From a checkpoint of a small mixture-of-experts model trained on Wikipedia: 11 layers, a sigmoid router.
Below are experts of layer 7 (counted from 0) of a mixture-of-experts language model. Rows are named router (the router's row for the expert) and show model dimensions 0-255. Each number is 200 + 30 x the weight over its row's rms, rounded and kept within 0 to 999.
After each expert's rows: a language model's description of what the expert responds to. This comes from a sample of Wikipedia text that the model never trained on.

# expert 10
router,207,166,248,202,205,189,204,198,155,195,238,180,223,177,211,235,182,201,214,173,183,250,118,240,209,223,158,200,198,236,278,147,216,241,243,204,180,202,196,212,223,195,203,185,235,174,246,204,174,200,176,196,219,196,211,128,187,122,230,232,184,245,163,175,209,254,209,234,196,199,191,173,145,203,157,144,206,223,163,183,248,192,184,221,197,216,166,166,219,209,166,209,190,209,212,187,209,215,213,185,280,232,235,199,208,231,228,221,162,243,196,174,144,204,213,206,167,197,157,218,169,248,150,212,191,168,127,230,189,213,208,236,174,171,169,216,160,225,191,205,160,147,133,247,182,155,203,184,224,166,214,249,163,199,173,202,206,207,181,183,197,225,172,177,204,236,181,215,269,170,178,202,198,238,140,175,249,193,187,213,180,223,256,187,225,223,200,216,197,212,237,167,202,247,181,220,202,148,231,204,215,203,242,125,190,215,199,201,138,172,204,192,177,219,200,266,248,193,216,149,216,227,171,225,167,180,208,209,225,145,206,260,258,193,156,193,215,242,157,235,191,183,212,232,226,177,231,232,212,198,185,211,212,237,225,230
Description: Infobox field labels. Labels opening "- Field:" lines in infoboxes and data lists, such as Language family, Medium, Department, Max. depth, Species.

# expert 9
router,253,202,176,198,244,159,195,203,224,195,224,223,225,219,225,161,215,176,233,271,225,185,310,194,224,169,220,136,169,226,185,179,234,193,144,220,161,217,206,189,123,155,199,273,181,234,195,236,179,209,223,199,127,197,174,212,206,220,170,178,219,180,188,140,192,189,210,176,135,255,199,208,261,211,240,232,168,140,185,221,215,203,269,153,171,154,193,220,206,228,163,211,132,162,195,262,242,225,204,255,183,239,248,180,181,197,195,219,231,155,197,186,249,188,177,179,186,172,184,244,251,240,225,220,189,203,169,142,179,209,223,181,212,208,169,168,199,163,172,183,188,213,221,134,182,235,214,215,182,161,183,204,181,199,146,206,183,208,165,214,181,244,176,190,225,171,268,227,223,226,215,185,201,211,212,161,240,263,243,181,220,164,184,173,225,165,215,183,133,176,207,218,120,178,204,158,186,208,246,200,209,194,187,191,225,210,237,193,176,155,167,224,210,226,178,178,172,170,184,168,228,164,190,215,167,211,226,175,211,169,201,184,208,231,151,173,159,253,184,216,165,210,244,237,179,153,204,179,227,169,208,236,226,201,225,218
Description: Numbers and ordinals. Number words and ordinals (one, two, first, second, final, last), numeric digits in scores and distances, and ordinal suffix -th.

# expert 7
router,170,249,211,258,178,200,227,208,223,206,208,196,193,196,215,208,139,231,228,197,185,198,193,184,221,188,225,179,213,226,227,204,191,189,244,201,189,226,259,244,128,244,258,212,195,205,149,192,183,196,176,210,197,207,197,159,186,196,179,144,193,205,224,220,177,185,292,182,193,198,187,180,176,190,242,188,230,220,205,184,169,197,180,157,179,201,183,243,186,168,193,236,180,220,164,197,179,143,262,203,240,172,134,213,187,130,186,163,189,199,165,250,225,178,201,208,152,187,202,216,254,153,170,194,200,215,182,216,181,215,186,221,211,239,212,206,229,175,214,239,226,203,219,145,198,125,208,215,226,192,121,206,245,162,260,180,232,201,216,225,252,234,201,266,173,176,233,208,149,243,233,189,185,175,184,279,226,187,190,171,184,223,199,170,207,229,218,220,171,167,184,196,185,195,260,190,173,232,173,176,220,219,225,205,172,228,224,148,145,188,175,162,204,190,173,186,149,193,170,135,203,208,259,214,132,183,181,138,230,208,157,199,216,245,224,172,233,192,243,165,210,166,206,233,216,157,239,253,191,186,195,197,202,163,243,173
Description: Articles and possessives. Determiners and possessives before a noun phrase (the, a, an, his, her), the word "as", and suffix -ing.

# expert 4
router,212,193,229,187,172,206,198,164,230,253,155,158,196,247,213,196,200,159,166,167,174,193,177,193,166,174,212,188,161,239,210,204,146,220,227,155,231,222,205,188,178,197,189,178,164,157,179,224,204,238,212,168,206,231,208,181,207,157,164,168,182,213,181,221,112,211,190,215,203,145,183,197,185,185,121,230,227,145,205,198,203,217,187,216,207,227,242,226,192,279,199,169,217,232,150,148,181,238,207,200,149,190,253,184,263,209,198,170,189,213,224,169,162,195,213,198,218,171,212,162,194,194,209,161,202,242,245,135,203,173,174,200,196,215,174,162,241,190,228,202,245,177,233,253,176,227,154,143,223,163,177,177,234,151,209,188,233,232,169,177,235,190,174,124,218,267,183,203,206,146,159,165,197,153,221,221,221,177,216,226,182,161,245,214,185,222,199,168,262,173,196,177,258,177,169,192,163,244,176,176,151,197,179,222,186,225,188,212,164,178,197,220,203,229,208,226,216,220,199,237,144,194,201,202,226,174,233,226,203,205,216,238,206,195,279,188,188,211,200,216,158,192,195,205,200,188,224,199,185,214,219,189,205,163,189,199
Description: Inner word letters. Single letters or short pieces inside words (rest-r-aints, com-m-and), infobox labels like "Born:", "Died:", and heading markers.

# expert 2
router,195,139,150,277,143,182,194,175,170,209,241,230,206,220,178,170,197,212,249,234,223,188,227,179,217,184,205,191,221,205,206,221,177,195,137,220,214,220,219,115,109,244,196,160,162,180,229,205,229,180,143,192,156,183,212,213,164,237,216,183,193,212,191,190,204,233,232,226,231,212,209,183,271,190,151,215,221,200,185,189,228,196,203,213,200,216,194,187,226,213,188,162,211,240,254,238,182,237,185,140,239,229,162,167,210,242,216,199,184,135,209,203,183,178,196,209,186,209,180,203,194,173,195,222,166,219,203,231,198,169,210,210,175,229,213,240,181,144,233,211,220,202,205,221,236,170,214,171,231,204,166,251,192,197,180,225,232,211,197,187,185,194,183,171,205,178,167,215,121,212,203,168,181,180,223,187,220,175,216,124,206,198,205,126,226,182,183,236,226,177,224,157,203,223,248,202,196,232,201,199,213,220,204,167,203,145,230,201,201,209,205,227,140,236,167,195,208,184,115,190,180,205,181,168,226,175,209,182,236,162,193,223,189,228,182,214,217,231,243,167,162,171,200,225,241,163,268,200,227,161,184,278,207,166,192,218
Description: Time and case nouns. Common nouns for time or circumstance after "the" or "a", like time, season, year, case, plus when, where, before.

# expert 0
router,182,245,178,190,265,195,220,173,249,184,200,182,135,189,225,224,175,194,210,209,222,181,205,176,192,176,218,235,189,224,198,198,218,217,239,186,209,226,216,173,185,257,253,203,269,252,238,198,137,255,221,192,174,209,169,212,233,241,187,220,164,239,226,194,217,195,181,238,132,204,173,212,191,268,203,247,240,231,227,230,227,168,205,142,179,194,241,221,166,171,177,230,177,200,182,225,232,201,151,147,269,139,205,219,206,177,184,257,201,201,222,215,248,196,192,127,206,260,162,252,201,140,228,225,197,199,209,199,201,202,141,218,208,176,180,181,184,196,230,138,176,187,168,109,188,239,244,200,216,187,198,245,149,265,200,205,190,230,172,221,200,195,209,170,186,191,223,215,187,174,148,165,221,269,204,233,151,231,224,209,184,211,214,198,195,193,203,227,151,161,214,180,146,225,223,221,212,236,165,224,185,167,212,181,178,188,263,186,187,201,197,183,220,225,266,212,175,169,224,252,190,228,173,160,152,205,181,221,214,252,200,233,231,233,200,193,214,148,207,219,192,264,241,228,193,187,201,176,211,255,191,202,174,184,186,248
Description: Line breaks, "in". Line breaks and table pipes that start rows or follow headings, plus the preposition in and its fusions (in, ed in, into).

# expert 5
router,228,224,161,141,219,182,201,189,198,228,177,192,209,199,174,197,196,227,222,231,159,173,214,134,182,197,204,205,167,213,218,254,180,157,149,209,144,185,232,163,170,213,179,125,191,167,252,200,215,169,206,224,219,197,210,185,191,178,157,267,187,194,153,201,214,170,143,203,228,206,181,220,109,222,202,182,250,302,164,200,199,208,251,192,187,259,253,193,180,195,216,247,221,189,247,247,243,174,129,136,201,195,216,203,214,210,179,232,164,182,193,221,230,176,151,217,222,178,179,165,193,230,152,208,238,221,188,229,199,203,175,227,173,207,176,210,197,220,141,151,234,208,150,172,200,222,151,293,211,192,183,191,245,164,195,200,225,175,201,200,189,219,247,170,230,197,183,218,248,197,191,197,251,213,202,183,231,158,193,228,183,187,178,225,204,205,221,152,177,214,239,211,198,213,193,270,197,227,229,228,213,170,162,251,218,205,149,176,271,170,223,220,162,158,204,224,176,165,207,185,251,159,267,173,183,237,207,200,228,226,227,220,170,201,182,166,277,202,251,161,205,167,195,222,177,191,200,167,204,171,203,125,171,190,185,182
Description: Prefixes and table digits. Word-initial prefixes such as un-, ex-, de-, re-, pro-, and single digits in sports score tables.

# expert 8
router,233,168,194,213,231,164,210,293,239,202,201,230,198,254,205,208,142,163,218,249,205,127,162,200,217,199,210,168,181,193,170,171,174,159,197,241,218,143,250,248,212,185,200,186,189,142,220,194,207,219,166,213,147,241,192,193,224,220,215,200,209,188,218,134,220,202,247,179,188,222,171,225,223,250,243,168,192,215,204,200,209,167,215,228,159,246,147,264,240,211,197,215,204,188,225,246,226,182,231,220,194,164,235,209,209,149,194,151,207,275,242,187,235,180,187,216,178,156,182,204,200,130,148,230,120,239,201,207,230,179,228,224,224,169,199,214,158,120,234,218,154,151,170,186,204,178,220,179,185,202,199,233,208,172,216,178,206,205,158,250,236,230,217,294,205,163,206,190,226,166,188,205,223,175,216,197,158,171,167,203,160,173,186,187,212,213,232,218,206,205,166,177,174,230,225,174,177,173,161,218,237,169,211,163,186,240,225,206,177,209,220,203,244,198,189,126,233,221,183,216,206,196,197,279,211,213,218,181,185,255,161,204,213,177,231,218,155,195,185,189,178,176,199,193,148,160,224,234,196,166,214,150,193,189,195,167
Description: Auxiliaries and subject pronouns. Finite verbs and auxiliaries (was, is, were, had, has) and subject pronouns he, she, it in narrative sentences.

# expert 11
router,156,156,187,204,200,176,218,146,173,203,272,190,183,197,190,223,175,173,218,165,214,175,214,219,231,185,239,208,184,218,152,234,142,198,233,217,195,174,231,227,161,143,184,197,183,151,236,249,168,194,162,210,229,229,193,224,172,240,143,201,177,176,185,123,180,218,179,194,271,209,141,151,141,239,193,166,153,194,185,203,199,167,236,170,211,218,195,204,236,142,169,250,191,205,226,180,242,192,146,224,222,185,179,158,220,221,201,230,322,256,181,221,217,145,206,205,199,165,186,191,225,209,176,242,271,183,192,169,225,176,181,228,229,195,159,178,242,199,169,199,182,200,218,175,203,168,226,212,182,231,174,210,200,171,186,200,206,227,203,192,228,233,157,213,228,166,179,195,218,158,220,181,235,233,166,161,155,220,185,235,193,214,255,259,209,163,204,161,142,167,223,217,189,192,186,272,204,204,219,183,188,195,245,187,186,219,185,172,219,186,227,169,217,187,240,218,240,142,200,162,177,194,177,174,230,169,195,190,183,200,155,220,162,188,213,177,188,192,218,205,183,180,260,222,277,198,205,170,166,197,192,272,229,189,195,204
Description: Periods and abbreviations. Sentence-ending periods, decimal points, and initial abbreviations like U., S., J., St., often before line breaks.

# expert 1
router,213,206,199,169,215,172,222,159,214,208,248,235,196,182,163,187,177,220,212,229,178,214,159,200,224,212,211,212,144,201,230,155,162,227,227,198,131,199,224,152,140,211,207,224,239,223,211,215,193,242,202,212,196,248,219,221,181,148,175,225,173,211,150,120,181,199,172,209,222,193,170,196,140,183,150,170,208,181,181,227,207,207,249,189,143,235,202,175,228,207,192,191,142,223,173,210,199,218,200,165,253,238,157,204,205,217,202,197,232,194,191,203,201,175,217,158,176,148,156,248,116,221,140,212,213,219,191,201,236,230,173,244,177,233,166,206,220,158,196,182,187,173,200,185,183,199,219,171,242,156,189,226,196,163,180,192,225,228,174,139,212,219,185,190,211,221,187,204,249,192,173,162,207,264,151,161,267,183,193,181,159,178,236,176,186,179,169,174,184,197,240,205,150,214,186,257,265,209,201,227,171,211,269,127,189,234,171,206,166,201,230,223,205,236,224,242,192,172,156,164,190,197,198,180,220,184,148,198,195,218,152,231,203,210,151,160,205,226,190,260,183,158,199,242,211,135,238,196,228,178,217,179,209,215,210,189
Description: Mid-word name pieces. Early or middle pieces of names and rare words, such as Deh-rad-un, Jon-ubi, Georg-ia, and coordinate separators in location text.

# expert 3
router,164,202,195,192,196,177,176,200,169,184,219,181,179,201,207,199,219,251,239,144,219,250,177,220,216,177,206,212,202,217,180,185,205,194,156,214,144,215,211,200,245,200,241,183,186,253,218,200,169,213,225,143,209,247,169,247,169,188,189,163,169,169,179,238,183,198,183,242,211,178,188,165,161,189,216,209,164,193,125,217,226,189,199,190,205,242,215,153,230,195,192,192,173,203,230,163,162,215,175,230,196,224,212,136,189,216,219,182,215,191,148,173,237,234,196,201,177,202,230,212,182,235,182,225,179,203,225,232,188,218,205,199,233,193,207,192,223,193,131,199,231,256,184,244,171,210,196,220,184,190,274,198,229,193,233,205,221,219,207,158,201,218,303,218,215,187,189,203,188,238,187,162,218,230,134,191,172,198,227,177,210,204,166,229,180,206,212,220,198,238,215,207,184,240,239,225,180,169,184,230,246,157,215,161,174,221,155,196,222,259,172,203,227,202,212,217,209,220,211,212,213,160,173,164,188,224,196,255,173,233,232,178,146,212,155,180,191,170,191,177,213,181,208,187,113,198,100,210,178,163,148,152,268,208,246,171
Description: Inclusion verbs, name middles. Verbs like featured, included, including, perform, and inner syllables of foreign names (Mah-ar-ashtra, Um-ay-yads, I-wo Jima).